Experts of a small language model: 13 layers, 6 picks a token.
Below are experts of layer 9 (counted from 0) of a mixture-of-experts language model. Rows are named router (the router's row for the expert), gate (a neuron's input weights, with its number), up (a neuron's input weights, with its number) and show model dimensions 0-95. Each number is 200 + 30 x the weight over its row's rms, rounded and kept within 0 to 999.
After each expert's rows: a language model's description of what the expert responds to. This comes from a sample of Wikipedia text that the model never trained on.

# expert 63
router,177,155,226,211,238,186,161,241,109,172,201,202,225,200,213,160,207,186,247,190,154,200,210,170,203,248,187,192,175,181,156,182,175,221,211,210,160,160,220,218,172,214,214,175,255,237,212,199,180,181,237,183,180,181,230,175,254,184,211,240,154,191,216,218,165,206,193,177,237,242,240,180,170,161,151,201,198,218,182,247,218,175,166,167,206,228,141,200,244,172,185,190,252,163,230,165
gate0,144,197,195,258,202,237,231,222,175,218,177,206,144,249,238,208,210,171,166,170,182,198,185,199,190,224,155,135,205,196,221,208,176,206,207,173,172,246,216,154,190,216,201,210,249,239,210,195,154,171,228,191,179,190,175,187,187,184,230,188,189,201,253,180,224,133,249,211,247,197,204,241,194,184,214,200,184,187,230,166,196,126,206,173,171,232,180,176,221,189,197,157,240,174,253,127
up0,236,236,194,223,166,220,167,238,210,197,162,191,140,218,187,195,223,157,174,211,212,147,230,185,235,219,167,213,150,202,234,189,240,185,196,260,168,214,194,212,171,157,246,215,166,221,203,178,211,184,197,160,211,206,225,201,240,182,205,227,184,230,202,242,205,234,184,184,258,215,143,147,200,227,132,184,198,204,179,166,176,304,215,176,160,202,192,199,179,190,162,188,214,179,195,246
It responds to: Vowel-heavy name endings and accented letters in foreign names and taxonomy, such as ó, ā, -ović, -ius, and the comma before author years.

# expert 6
router,223,174,195,241,199,165,186,226,156,159,197,190,225,168,169,177,235,173,198,245,184,203,201,189,233,219,198,201,223,147,181,172,177,240,236,194,156,150,240,243,212,219,154,151,185,185,182,231,169,191,195,203,207,220,220,212,264,206,225,269,136,196,222,190,182,195,147,154,252,242,209,212,219,186,165,205,184,182,211,208,239,219,187,160,105,187,182,197,212,187,225,214,229,224,227,232
gate12,195,250,195,164,202,198,200,207,212,249,176,232,192,249,166,226,295,204,180,237,221,183,187,279,261,238,190,140,228,187,185,172,202,214,220,205,186,212,171,205,173,209,152,161,188,187,193,228,176,164,191,199,243,180,180,208,219,218,245,222,207,207,224,190,197,183,180,229,197,206,156,198,187,222,119,206,257,193,238,238,236,181,235,179,195,185,226,251,215,192,176,217,224,174,235,237
up12,137,168,193,178,184,174,170,242,172,179,196,226,248,195,187,229,247,192,226,193,218,237,179,246,252,192,180,192,228,165,209,160,176,189,240,178,216,185,162,199,182,221,168,180,193,196,208,143,188,196,176,214,174,213,152,177,190,180,192,240,99,217,195,212,243,132,186,266,224,209,182,191,214,159,172,218,162,201,204,245,256,214,190,188,179,214,200,230,215,182,235,200,172,157,238,226
It responds to: Inner syllables and letters in Asian, Slavic and other non-English names and words, e.g. Akiko, Tetsuya, Tsavousaki, Korean bytes.

# expert 34
router,256,197,192,219,237,215,223,174,209,176,248,214,155,179,223,210,202,232,211,210,215,225,199,226,245,238,181,202,187,192,129,243,138,235,253,234,133,148,189,196,196,160,173,221,184,205,222,235,248,199,186,201,217,218,176,167,203,186,262,200,198,173,190,171,209,165,165,193,171,251,214,161,251,168,199,224,192,224,211,198,225,228,180,247,171,146,245,212,221,196,187,190,216,225,257,230
gate1,182,189,175,245,228,213,226,199,192,205,190,216,233,212,158,210,229,183,195,222,232,222,162,252,126,257,243,238,189,202,171,198,241,185,155,170,116,176,201,214,226,177,185,223,189,236,193,219,223,205,199,220,204,259,230,208,185,206,138,243,204,218,204,217,215,172,180,207,197,193,252,204,259,232,179,203,233,186,156,224,227,227,176,205,228,221,258,179,213,186,179,206,230,250,210,270
up1,209,204,172,100,194,197,237,194,184,142,199,230,161,208,208,160,200,212,217,189,194,224,195,207,165,195,173,190,221,208,250,276,148,235,227,231,211,214,213,173,206,201,222,213,175,171,118,181,176,208,189,236,182,179,206,222,212,235,160,241,164,179,175,248,179,165,251,188,175,213,169,207,197,255,178,190,206,203,237,267,202,210,164,225,163,219,219,166,230,216,195,196,184,191,216,252
It responds to: Leading digits of years and numbers in lists and tables, e.g. 2 in 2004, plus short word-initial pieces like r, b, cont.

# expert 21
router,220,169,187,227,188,193,219,228,128,180,224,247,185,187,208,203,223,194,253,235,225,199,187,212,243,248,179,174,194,160,170,152,166,190,197,200,171,159,226,189,170,153,179,248,205,218,211,197,183,124,192,194,176,177,217,229,191,181,252,221,165,177,232,198,127,195,141,175,185,265,164,158,194,188,227,192,181,187,213,255,181,208,238,159,186,191,226,210,180,203,185,182,174,181,259,173
gate2,172,199,206,183,235,203,196,234,194,205,229,173,154,164,216,216,208,245,174,153,198,246,224,233,196,220,239,216,201,213,254,173,161,198,259,167,202,208,165,233,199,187,208,165,214,257,161,204,231,124,194,184,191,234,301,175,168,159,204,173,209,244,167,272,215,216,193,195,186,224,186,199,226,166,218,155,201,174,223,188,176,171,199,172,155,184,242,202,172,184,184,214,181,219,233,207
up2,175,157,267,264,201,262,212,238,136,185,216,219,217,193,207,217,228,201,159,191,216,217,141,199,177,222,236,216,226,153,184,178,220,172,206,197,203,199,176,167,192,226,239,201,175,193,190,201,201,199,260,202,246,178,124,156,234,188,210,166,229,208,224,202,187,184,214,206,247,216,199,145,190,197,241,272,210,230,198,245,220,193,174,250,213,197,188,234,247,197,185,168,253,205,188,188
It responds to: Tokens in sports results, music chart and award tables, such as pipe cell separators, Platin(um), Nominated, closing parentheses, and song and album.

# expert 42
router,221,206,158,214,205,183,212,204,197,160,224,236,238,203,215,218,191,190,200,179,229,181,168,181,241,226,193,199,216,182,193,229,219,219,268,233,171,162,239,188,173,178,164,187,252,264,232,223,232,150,255,133,218,209,227,223,206,180,266,225,177,219,199,210,166,211,187,161,205,213,189,186,212,216,181,198,167,207,224,197,274,220,214,133,141,211,221,205,180,185,135,187,209,190,267,197
gate0,191,208,183,199,209,197,223,206,234,189,215,211,173,144,163,189,206,267,237,240,159,161,176,228,288,204,145,220,205,182,226,234,208,161,219,202,199,210,180,185,185,223,187,251,247,208,246,207,257,233,223,212,207,187,201,221,222,153,260,283,221,191,194,246,225,214,233,220,200,185,183,233,129,204,165,215,227,238,199,230,208,179,209,166,172,190,167,208,188,176,186,169,226,189,211,171
up0,239,234,176,207,184,175,215,162,207,254,234,252,181,197,254,223,234,237,224,211,178,182,197,225,244,243,165,237,212,193,187,237,201,224,203,180,186,205,204,229,195,151,172,150,178,222,265,174,229,196,170,173,293,217,237,241,207,199,164,190,179,211,219,188,220,233,247,204,197,183,199,276,189,220,206,188,212,206,186,172,170,210,251,192,243,199,256,167,204,183,235,218,200,234,244,195
It responds to: Word-start pieces st, th, f, sh inside compounds (wayfinding, sidestep, downfall), plus table pipes and "and" or "to".

# expert 40
router,173,169,210,218,217,233,197,232,161,172,168,206,181,198,137,198,217,136,217,212,205,168,201,192,220,182,161,162,212,185,209,241,142,217,235,159,163,161,177,217,141,148,167,217,230,237,217,251,220,189,218,177,196,226,215,202,214,201,249,239,146,243,194,205,169,234,200,156,196,278,218,193,225,167,166,208,181,232,200,203,226,191,170,208,163,146,155,167,232,158,222,224,214,195,209,189
gate0,157,183,168,208,206,232,162,180,158,221,220,210,192,257,167,171,230,152,209,216,192,183,187,230,181,256,153,244,200,163,205,188,179,244,140,150,154,165,208,218,212,165,223,233,151,243,228,183,213,168,178,177,201,221,156,228,181,229,175,206,174,220,238,173,208,179,171,233,224,219,156,215,129,165,157,200,208,194,206,176,168,192,166,246,202,190,206,204,133,227,230,228,216,212,173,176
up0,211,219,265,196,212,248,146,176,231,185,196,151,235,228,212,163,172,219,152,161,172,137,188,231,246,221,192,203,220,210,128,201,179,170,167,240,202,209,197,192,160,187,193,223,193,206,247,197,218,164,159,190,189,218,199,165,208,197,215,230,172,153,217,133,196,193,183,215,208,189,177,192,242,248,176,231,246,170,181,174,128,203,202,173,177,210,184,218,264,200,166,193,196,202,189,146
It responds to: Internal letter groups inside names and adjectives like Ind(ian), Nort-he-astern, Mid-Atl-antic and Dellac-qu-a, often before -ia or -ian endings.

# expert 15
router,196,187,175,239,245,205,192,209,178,183,224,242,224,160,183,215,183,228,187,191,199,209,193,185,255,257,155,200,186,178,164,203,170,311,271,212,215,151,195,195,164,185,132,167,194,182,182,212,180,184,181,176,227,211,186,229,190,225,252,227,185,198,166,218,165,208,201,174,231,243,243,200,217,206,209,199,168,249,217,207,247,179,143,170,183,167,199,151,220,182,229,158,211,216,217,218
gate0,166,221,186,244,222,215,191,237,205,204,213,179,197,177,199,207,188,183,136,212,161,179,213,228,181,199,220,224,191,153,189,180,189,237,213,242,224,189,220,198,162,208,217,180,226,202,205,238,130,183,210,186,202,173,173,176,198,201,230,291,191,179,188,213,161,167,242,224,221,254,190,229,187,196,210,242,207,142,243,205,296,184,228,157,220,244,232,169,198,242,256,230,194,164,171,203
up0,235,213,173,190,243,188,241,209,172,194,196,217,224,228,283,198,184,217,192,175,185,131,217,210,254,225,133,234,170,211,146,178,150,214,177,190,166,205,208,237,226,217,226,157,194,240,190,268,196,215,209,199,199,240,225,233,183,175,172,258,220,227,199,211,137,228,169,216,181,191,136,228,212,204,223,203,218,185,236,195,226,229,213,206,223,180,251,225,183,205,143,169,174,214,206,205
It responds to: Lowercase first letters or short onsets of a word after an article or preposition, such as c(ertain), g(as), dis(missal), qu(iet).

# expert 43
router,148,223,217,250,240,176,157,217,210,173,220,169,210,216,159,235,225,233,229,200,200,168,185,233,255,221,190,147,184,128,162,230,102,221,166,210,194,170,223,198,189,175,166,186,233,194,200,209,236,186,223,154,173,193,186,232,201,164,227,253,153,176,193,200,200,170,205,187,169,223,178,168,185,195,186,238,199,218,184,192,193,226,194,209,183,142,210,210,248,145,176,211,196,235,217,254
gate2,161,203,266,165,190,218,177,242,216,182,205,183,232,204,147,256,248,204,200,204,214,208,213,263,240,221,224,189,256,184,188,129,223,205,198,187,211,138,219,205,198,174,200,137,196,156,211,219,217,221,181,195,203,166,207,182,167,180,235,197,177,149,164,218,201,189,181,230,235,226,165,134,197,144,206,132,190,185,171,244,190,174,208,167,220,220,211,221,197,225,181,251,220,192,166,202
up2,203,191,210,197,160,212,210,183,157,187,226,194,193,230,236,207,175,188,162,203,210,173,272,126,213,254,242,165,176,190,243,219,199,166,241,229,203,179,223,229,207,171,162,208,179,184,212,217,204,151,204,291,178,211,240,204,201,207,202,189,184,189,205,218,185,193,222,157,188,204,186,221,231,254,235,255,147,148,234,200,192,170,236,203,192,216,206,178,184,187,187,197,176,130,245,265
It responds to: Line breaks in lists and tables, plus word pieces with p, reg, ag, cap, e.g. chapters, Hispanic, Oregon, Pokémon.

# expert 19
router,198,181,129,233,181,185,149,189,232,148,246,218,168,136,179,233,231,229,204,201,209,191,260,194,261,253,186,203,173,180,178,173,163,231,265,209,191,190,188,223,139,240,191,244,185,205,175,211,179,195,178,215,187,226,207,203,229,189,181,280,175,203,231,193,179,232,174,208,230,250,227,190,208,115,169,196,205,205,184,189,222,177,188,235,178,212,209,198,213,160,205,176,211,205,227,196
gate0,204,204,202,247,254,163,216,218,207,231,186,190,232,209,156,231,207,171,220,239,179,222,229,200,189,193,207,196,188,209,257,186,217,239,157,194,163,178,268,213,198,193,242,258,234,230,207,221,235,177,211,156,208,220,176,195,184,219,172,175,169,208,181,211,203,245,221,215,259,235,202,232,154,178,186,172,246,167,141,179,186,168,223,273,181,150,196,253,179,158,146,200,210,187,236,223
up0,154,174,226,141,168,195,195,217,187,230,192,239,199,221,194,171,126,218,222,201,197,175,198,269,201,248,222,192,171,199,164,158,213,199,198,233,214,230,171,232,257,227,222,190,216,172,220,242,229,173,181,220,141,177,194,164,185,194,174,230,184,186,233,190,198,205,182,192,185,227,194,170,121,205,176,180,240,173,213,292,215,147,197,184,212,212,168,223,245,190,170,177,180,217,192,147
It responds to: Short syllable fragments starting or inside names and rare words, such as l, Le, San, pl, el in Tel Aviv, Reliance, planted.

# expert 41
router,164,226,125,219,267,198,196,197,134,213,227,228,244,153,208,247,229,191,170,194,223,168,224,236,211,252,184,185,180,162,194,223,207,246,185,169,195,176,227,173,153,147,180,202,203,179,192,191,194,191,188,132,271,186,243,237,186,196,221,211,176,160,189,212,161,174,200,213,198,235,232,170,227,189,224,210,204,240,205,238,185,181,174,211,215,177,177,158,232,166,245,190,225,199,245,172
gate12,206,182,154,180,232,168,158,175,247,172,207,211,240,178,232,237,191,207,153,234,206,174,180,211,195,246,172,153,195,166,191,194,190,163,202,193,172,146,234,224,210,179,153,194,228,228,221,194,200,195,140,193,208,246,177,252,171,180,233,212,215,209,223,213,223,157,190,180,190,224,232,270,233,205,178,248,197,196,242,173,207,170,216,135,200,188,210,197,131,216,194,173,249,186,211,123
up12,226,149,256,217,201,221,185,240,193,191,194,228,161,160,207,239,207,245,199,159,219,157,217,153,241,181,189,176,201,241,197,154,187,165,212,246,183,211,210,181,179,184,175,207,199,187,206,258,189,221,195,157,239,199,167,211,192,205,277,195,230,190,212,177,194,210,161,157,218,220,242,230,241,168,188,245,200,220,125,196,151,217,211,225,223,192,226,228,191,236,165,177,173,235,204,123
It responds to: First pieces of common words and pronouns, like res in Results, ne in needs, they, can, may, often in sports result sections.

# expert 49
router,209,180,194,172,205,160,194,219,204,155,188,253,228,156,162,172,242,161,234,229,235,184,186,183,212,189,184,217,170,176,158,234,186,262,199,181,165,182,233,214,203,183,184,234,215,184,195,286,187,107,237,212,172,182,201,197,236,114,166,217,155,166,225,182,178,204,188,172,207,214,186,152,223,189,229,217,160,196,203,189,224,228,199,188,185,204,179,214,202,140,194,193,192,150,238,201
gate1,200,183,209,208,231,156,195,198,167,261,207,237,144,205,149,187,185,199,195,170,191,209,188,203,175,231,234,154,203,219,167,151,229,221,254,190,205,179,228,202,180,201,192,220,222,201,261,219,171,130,206,210,213,183,239,194,206,168,187,160,223,180,238,171,225,175,226,156,145,179,191,143,208,225,236,210,174,227,188,164,129,184,185,232,233,117,204,216,242,224,232,206,209,226,234,184
up1,208,169,201,189,228,246,191,231,211,155,201,202,188,176,212,182,180,267,205,204,195,221,221,173,204,205,135,235,215,208,163,216,178,199,187,192,204,237,215,216,167,214,175,158,126,242,183,163,226,218,185,182,226,242,171,209,205,220,203,245,234,255,181,179,197,256,253,196,158,213,208,262,187,173,164,219,232,226,230,190,251,192,229,195,145,225,156,178,213,233,174,214,218,150,212,268
It responds to: Common first names like William, David, Robert, and syllables inside place and person names in tables, e.g. Tanzania, Auburn, Kulkarni.

# expert 38
router,172,231,168,236,197,161,207,239,147,187,241,209,254,154,180,219,215,220,223,203,193,208,151,184,261,229,195,245,236,150,179,186,163,245,208,210,176,172,225,171,211,228,198,216,228,196,213,229,233,201,228,187,158,193,227,242,209,185,193,212,139,249,209,181,169,249,180,197,185,242,194,144,244,213,152,181,232,263,203,201,210,165,231,201,142,235,232,192,200,166,218,221,182,200,231,169
gate0,184,281,173,292,187,143,199,231,206,200,210,203,187,189,184,181,209,239,157,225,217,125,208,205,179,225,184,231,232,214,181,205,183,183,209,228,179,176,179,208,216,224,220,216,184,174,218,264,209,215,202,243,214,215,264,195,191,181,277,216,220,202,201,211,220,160,204,191,148,182,207,220,286,234,156,198,263,205,174,183,207,166,193,206,191,218,210,197,170,162,168,188,197,189,230,197
up0,152,231,167,183,206,201,223,135,200,192,168,205,208,226,164,202,219,167,202,212,166,221,241,193,152,193,220,149,188,176,213,215,222,221,235,159,195,171,197,153,196,218,172,177,252,218,134,186,107,161,188,204,169,163,151,203,202,233,217,165,253,150,212,228,176,201,195,194,220,209,236,170,150,215,191,243,231,235,220,174,204,206,236,176,197,193,198,205,234,223,273,214,204,223,175,178
It responds to: Prepositions like in, of, under, and capitalized word starts like In, Un, Ch, Cai, in titles, taxonomy lists and tables.

# expert 57
router,175,190,215,230,203,185,192,140,172,157,196,289,248,202,214,214,163,231,199,184,226,178,204,220,221,248,256,232,200,154,181,217,184,222,253,150,172,191,181,187,183,209,178,237,223,219,193,233,172,201,170,223,194,221,196,214,218,187,210,222,141,193,152,212,155,219,190,156,204,251,211,205,258,214,208,184,208,210,200,212,227,183,170,185,136,184,201,236,233,115,173,182,215,184,247,220
gate0,205,159,194,193,210,175,206,197,161,188,206,262,213,182,262,123,179,188,195,221,256,218,190,165,204,197,195,204,186,206,197,178,185,197,179,172,104,155,209,162,198,191,162,237,175,226,176,221,180,227,183,180,180,207,185,218,148,203,137,239,221,188,203,199,171,203,164,155,194,220,192,280,209,223,253,245,195,208,187,161,201,148,163,236,242,177,171,215,214,185,196,220,188,202,185,153
up0,220,224,143,249,219,202,150,191,220,201,221,212,161,174,169,215,183,162,175,208,220,207,142,243,190,181,245,132,217,194,235,282,148,226,204,182,205,231,225,139,215,212,179,222,185,225,192,205,143,240,200,198,206,189,200,204,210,233,179,182,260,218,180,204,223,181,166,186,177,190,159,209,219,161,199,167,204,175,246,248,192,201,237,191,202,167,224,176,195,169,180,170,149,165,139,181
It responds to: Consonant-cluster word beginnings and stems before suffixes, such as sign(ing), st, sh, fl, sc, form(at), Kn(ight).

# expert 13
router,221,213,132,206,228,147,176,253,146,169,232,192,235,166,202,171,209,217,232,213,199,194,239,201,237,220,214,237,193,157,183,198,149,224,184,197,210,168,284,205,179,218,232,219,215,210,227,200,231,173,228,143,135,211,195,215,208,179,167,227,144,218,170,188,161,171,198,208,200,238,223,204,178,216,150,202,194,269,173,283,220,201,215,197,185,212,188,201,174,180,198,193,231,168,231,191
gate1,176,278,199,202,192,156,164,177,191,227,231,164,277,172,171,182,224,213,220,240,221,166,182,238,174,192,192,179,126,194,192,155,190,175,196,195,192,134,244,207,237,199,179,208,232,205,204,175,241,175,263,185,227,191,183,191,156,189,226,209,197,191,224,181,219,169,238,239,202,199,178,189,190,179,161,181,190,209,181,178,148,192,201,186,169,214,152,184,164,122,143,215,235,200,201,178
up1,181,129,192,184,193,185,202,246,165,207,208,212,176,223,181,249,183,179,193,208,238,188,221,191,170,182,182,189,142,214,265,165,192,196,205,231,191,137,245,210,164,189,171,141,218,161,192,201,206,208,192,158,186,127,237,185,147,172,187,194,188,188,247,204,221,172,248,237,166,188,277,231,184,236,209,210,143,198,236,203,206,182,220,208,226,149,221,228,180,200,181,168,225,225,178,165
It responds to: Word-start pieces, often prefixes or compass and place words, e.g. un, dis, over, under, inter, Mon, North, South, Long.

# expert 17
router,172,160,141,200,194,190,195,211,115,166,257,226,193,183,183,193,225,182,198,226,197,170,222,210,198,262,259,160,176,151,194,216,195,210,198,189,191,140,187,204,194,209,204,180,199,216,158,186,197,183,239,152,194,180,214,199,208,184,208,197,198,176,183,131,138,195,217,156,186,217,217,157,220,187,179,153,170,224,194,226,198,213,111,230,187,172,181,177,188,190,219,160,254,215,257,175
gate1,215,182,158,127,239,194,207,170,223,190,193,224,204,180,229,220,147,186,211,256,182,205,185,226,211,243,229,147,221,180,193,174,220,193,209,209,228,226,160,214,185,227,130,234,207,191,197,192,210,220,199,209,168,230,205,190,148,125,153,231,218,199,240,254,186,212,197,227,156,204,209,130,226,204,201,166,201,231,224,202,169,216,206,182,209,244,184,189,152,196,177,143,284,203,218,199
up1,247,201,186,205,171,160,236,177,175,162,252,215,226,231,129,257,189,176,196,240,224,251,154,203,186,216,207,188,192,206,202,137,254,206,174,200,207,198,193,232,226,199,211,212,191,171,180,179,193,182,226,225,227,144,266,161,216,249,190,172,235,190,162,155,211,225,195,192,172,210,204,195,195,186,205,234,216,176,218,248,181,179,237,251,158,178,138,160,185,183,217,202,160,243,154,202
It responds to: Plural noun endings and general nouns (people, games, species, -ations) ending phrases, plus section heading words like Sources and Bibliography.

# expert 61
router,186,238,183,225,193,178,205,189,179,172,271,230,197,151,168,198,221,180,204,242,168,241,254,221,209,206,228,189,185,168,149,219,136,237,213,155,195,170,237,166,199,137,166,202,234,196,242,235,206,175,171,160,192,254,243,183,196,166,183,244,170,137,215,217,162,188,184,191,173,213,218,174,195,214,238,177,203,198,186,232,262,164,186,205,172,201,202,223,221,204,217,184,162,209,269,211
gate0,167,220,228,159,237,162,223,188,160,167,241,177,193,223,203,175,187,249,156,204,187,212,213,267,188,243,216,162,215,192,223,193,140,213,156,149,187,260,233,206,204,201,230,175,224,210,270,200,219,223,201,231,221,202,197,189,227,252,186,231,125,158,174,172,221,183,154,193,208,193,203,154,223,197,211,182,191,201,223,172,219,232,159,178,208,199,209,205,163,211,268,135,213,185,202,174
up0,208,160,235,232,205,164,170,211,201,216,160,208,149,212,204,173,214,224,223,163,164,234,218,179,212,204,148,161,202,170,247,153,224,145,192,241,188,161,187,234,212,177,197,161,208,171,166,202,181,231,194,211,159,177,162,236,215,237,178,195,246,187,239,175,209,215,207,229,246,193,235,206,222,228,152,279,160,191,268,205,196,194,222,192,208,215,148,169,188,181,220,257,149,189,189,165
It responds to: Determiners and pronouns like the, The, his, her, their, its, often after commas, plus m pieces in Immigration, Ismail.

# expert 44
router,184,202,223,218,212,209,197,219,199,184,240,242,238,155,178,196,226,212,209,179,227,157,212,208,185,217,199,201,179,173,136,182,156,258,227,203,122,187,232,187,223,132,191,189,192,189,219,218,166,160,211,151,143,220,244,196,203,173,203,244,160,225,226,162,144,227,178,219,202,272,170,204,222,176,243,156,209,202,208,193,189,209,133,197,174,171,171,175,209,241,163,191,228,200,220,164
gate1,212,157,259,247,200,240,201,209,195,174,227,209,220,147,180,199,164,237,223,129,172,161,185,220,195,230,242,164,190,209,168,242,170,223,165,185,177,196,191,171,233,198,209,198,191,170,172,209,197,165,269,155,196,207,170,157,182,220,205,206,191,200,212,174,205,203,206,217,202,211,194,201,112,187,234,148,217,190,167,207,198,158,199,229,163,198,259,158,241,158,205,186,234,200,170,271
up1,177,260,169,237,222,206,149,215,258,224,170,209,162,196,223,245,179,182,180,200,195,171,207,143,192,206,262,212,210,193,203,236,227,206,133,269,186,213,205,211,182,176,174,139,199,199,179,192,185,197,210,204,217,240,163,203,210,214,208,244,240,199,204,182,233,185,220,211,218,198,210,261,240,224,204,227,204,181,176,212,191,138,231,244,160,205,176,248,197,180,237,172,240,211,183,281
It responds to: Early stem pieces of technical or Latinate words, such as hum in humans, viol in violated, cor in correlations, often in science text.

# expert 9
router,195,217,235,204,212,152,228,185,180,227,218,166,188,177,193,146,238,218,215,158,188,193,210,223,231,255,201,210,162,141,192,212,117,202,231,172,202,204,218,191,194,229,181,183,177,285,194,214,237,209,234,168,231,186,251,189,186,180,205,221,188,155,181,152,174,204,220,175,171,270,202,183,216,154,157,210,203,253,198,212,182,198,185,173,186,209,188,221,192,145,196,217,261,175,253,242
gate3,244,208,194,169,225,162,285,221,203,195,211,171,199,183,196,202,251,226,227,198,249,223,253,187,222,166,194,199,211,172,269,222,201,205,185,229,183,189,210,228,202,217,159,180,200,245,255,149,256,196,217,146,214,231,256,170,223,176,209,173,188,193,204,182,207,197,190,224,227,206,143,174,218,152,170,180,207,244,188,191,194,227,243,221,122,223,209,202,196,184,129,193,192,163,205,216
up3,224,176,189,185,239,166,182,160,166,204,186,223,233,230,192,168,246,184,200,169,227,203,196,248,122,256,225,199,206,200,211,178,189,207,198,228,214,191,216,187,181,172,198,222,159,105,144,191,197,213,184,244,196,194,207,155,247,217,188,182,210,229,181,233,263,194,157,230,175,174,194,197,224,211,224,183,206,212,218,225,111,225,143,156,234,183,176,190,203,215,232,155,230,194,183,181
It responds to: Word pieces of political, legal and government words, such as law, Act, President, politician, polic(y), and Party in election tables.

# expert 20
router,195,193,158,205,176,169,201,238,142,151,237,237,185,207,162,225,230,159,223,223,166,196,188,182,219,250,211,162,166,149,177,207,170,227,205,186,140,130,254,198,173,163,170,173,194,221,148,213,196,171,207,198,205,182,255,226,242,189,200,219,142,201,170,165,157,220,163,139,204,216,213,145,220,174,222,217,202,214,181,240,222,181,163,228,183,196,202,165,221,194,202,142,214,193,215,198
gate1,241,253,186,247,210,190,250,195,123,182,173,213,170,226,182,258,200,210,182,202,208,243,189,170,208,175,138,219,178,195,152,259,194,197,170,207,180,188,233,138,242,164,190,187,239,188,192,188,225,180,216,197,211,203,164,149,207,214,187,187,244,189,195,192,260,184,148,182,191,193,168,189,196,183,154,216,215,196,175,162,132,231,173,173,168,190,199,207,214,199,224,254,159,244,214,166
up1,208,196,188,209,230,236,168,189,246,215,302,156,220,183,199,175,232,185,184,157,199,185,185,210,219,217,213,193,212,224,245,153,220,217,236,222,265,218,229,149,179,208,222,222,214,245,222,238,238,192,246,197,202,152,198,231,174,179,183,193,161,210,203,193,228,173,228,185,195,215,219,240,123,182,191,251,200,231,225,225,232,140,201,206,193,201,172,175,246,154,161,159,233,210,198,205
It responds to: Commas, periods, closing quotes and brackets right after a word ending, such as options", Canso", spreading., Howbert, in lists and prose.

# expert 50
router,186,165,166,206,212,174,228,264,222,183,193,193,177,206,180,212,213,206,205,205,223,175,202,197,241,242,218,177,207,129,200,219,155,214,242,161,129,200,212,269,188,195,237,207,231,224,160,167,223,213,235,164,133,183,237,170,239,182,201,242,184,173,209,210,164,216,179,153,217,261,192,190,198,147,159,202,207,144,150,244,202,137,212,213,185,166,210,162,204,182,202,186,216,194,198,202
gate0,197,233,215,197,219,190,206,246,164,227,153,214,185,188,190,250,239,193,200,185,165,205,245,158,187,221,194,201,209,216,259,213,151,230,205,98,195,212,166,179,222,172,234,221,221,143,181,192,224,214,198,199,191,236,244,176,250,172,173,208,188,134,205,168,191,218,208,196,199,237,159,207,204,170,197,210,186,172,174,225,206,155,207,208,218,210,190,181,188,187,321,186,183,223,172,190
up0,276,211,206,223,170,194,227,178,167,201,206,202,199,198,196,216,207,271,136,183,203,165,227,255,177,196,226,241,215,207,209,216,234,185,188,199,181,189,285,240,236,213,226,178,144,242,226,221,231,187,141,220,186,231,234,234,178,246,162,172,153,206,267,184,195,214,210,230,229,186,220,200,178,214,193,162,175,205,194,219,206,195,175,206,168,159,203,119,192,212,211,223,180,224,219,219
It responds to: Middle syllables of longer words, such as tar in Antarctic, an in insanity, the in biosynthesis, plus character, guitar, artist.

# expert 59
router,167,179,218,216,221,200,225,204,173,203,202,201,196,153,187,220,175,184,231,218,194,210,181,189,266,289,240,174,214,169,175,134,166,265,233,226,180,150,194,220,144,197,190,201,196,219,188,165,194,166,228,148,153,174,215,248,204,210,230,242,156,167,170,191,118,219,171,151,195,205,191,175,244,209,193,220,163,196,223,205,197,167,199,190,202,147,207,184,233,159,225,201,205,221,203,195
gate0,127,207,196,185,194,187,187,184,257,272,190,198,230,152,198,235,156,206,175,177,242,229,181,220,249,250,225,201,229,196,215,176,171,243,273,232,207,171,178,255,167,221,251,204,179,226,175,202,181,140,169,179,140,198,173,236,203,201,212,202,192,212,182,239,164,201,200,226,188,203,239,155,291,182,207,187,193,223,199,203,200,176,197,196,228,199,221,201,218,188,181,225,222,210,224,235
up0,154,213,224,224,180,141,226,186,199,225,198,187,230,233,145,268,196,186,194,209,206,140,185,260,169,202,235,207,183,210,214,212,212,180,236,179,179,246,166,227,235,218,240,217,216,215,280,239,148,206,230,170,197,218,239,185,158,228,231,181,208,247,221,176,176,201,141,195,184,228,199,159,196,176,209,221,185,216,180,214,154,172,225,259,220,132,213,180,188,169,207,212,209,208,205,236
It responds to: Musician roles and instruments in band member lists, like vocals, drums, conductor, plus commas and birth parentheses in biographical lists.

# expert 2
router,195,193,169,215,214,180,231,235,206,206,190,257,176,166,186,217,189,157,208,217,199,213,196,173,196,248,198,208,193,113,191,222,180,216,193,200,169,180,232,180,168,143,168,164,182,236,239,198,225,185,233,224,200,203,168,206,200,232,192,174,130,184,186,203,99,165,159,168,223,212,192,192,178,169,214,143,202,207,206,265,209,213,195,133,189,185,168,206,237,152,195,176,222,193,261,203
gate1,203,231,104,184,220,192,208,178,203,177,228,184,195,184,219,216,201,238,238,250,230,197,189,202,238,241,177,187,228,160,222,179,154,244,162,245,210,233,201,162,213,140,220,207,138,223,227,141,228,263,224,207,201,191,201,219,233,231,219,185,194,235,219,214,188,165,161,229,195,195,224,238,164,184,173,196,227,197,244,193,211,226,236,164,182,165,246,224,184,157,234,203,203,252,228,182
up1,154,223,156,190,215,178,226,203,225,198,183,238,218,212,162,142,237,173,179,197,219,242,255,219,208,149,191,187,212,250,133,122,227,210,221,199,216,165,259,223,203,180,214,141,206,177,247,170,145,202,238,212,257,224,229,171,181,198,215,195,230,163,190,206,217,181,143,195,199,201,231,165,180,184,183,220,152,202,220,206,221,188,209,151,213,190,190,210,163,149,210,176,186,204,181,240
It responds to: Capitalized or modifier words like National, New, School, Program in table headers and names, plus LaTeX backslashes and non-Latin script bytes.

# expert 29
router,191,190,176,189,214,153,216,184,184,168,203,172,198,155,179,172,226,190,250,210,217,176,198,169,240,234,229,191,195,168,181,183,152,178,232,151,144,105,246,239,213,192,193,173,207,232,211,208,197,162,200,235,113,242,220,209,253,169,220,224,191,200,239,153,177,210,180,175,208,243,215,231,174,233,191,230,183,200,241,196,202,188,164,229,123,168,187,188,214,184,191,196,217,191,223,233
gate1,228,189,214,177,257,147,222,274,226,214,178,219,188,171,177,221,213,207,241,232,158,193,156,214,243,195,183,206,217,201,246,181,222,193,204,158,201,166,196,193,229,209,229,201,249,205,240,243,255,265,199,190,130,244,197,219,186,147,198,191,235,250,185,201,168,147,220,215,181,213,226,195,171,146,175,208,153,183,182,222,158,204,198,240,182,160,176,198,191,183,220,195,241,151,197,219
up1,194,217,208,212,187,200,185,222,202,222,179,173,233,134,201,220,229,176,205,226,176,162,237,213,240,195,214,124,226,165,184,248,196,185,167,153,212,185,253,158,220,218,137,222,199,149,183,178,177,223,236,199,199,204,161,178,172,183,200,147,247,229,222,186,127,166,242,223,216,158,218,221,178,240,204,197,220,190,175,198,229,197,221,222,179,216,198,216,219,202,250,188,218,251,174,119
It responds to: Word-internal letter pieces of foreign names and places, like Guangzhou, Lanzhou, Freytag-Loringhoven, Rashidun, often non-English transliterations.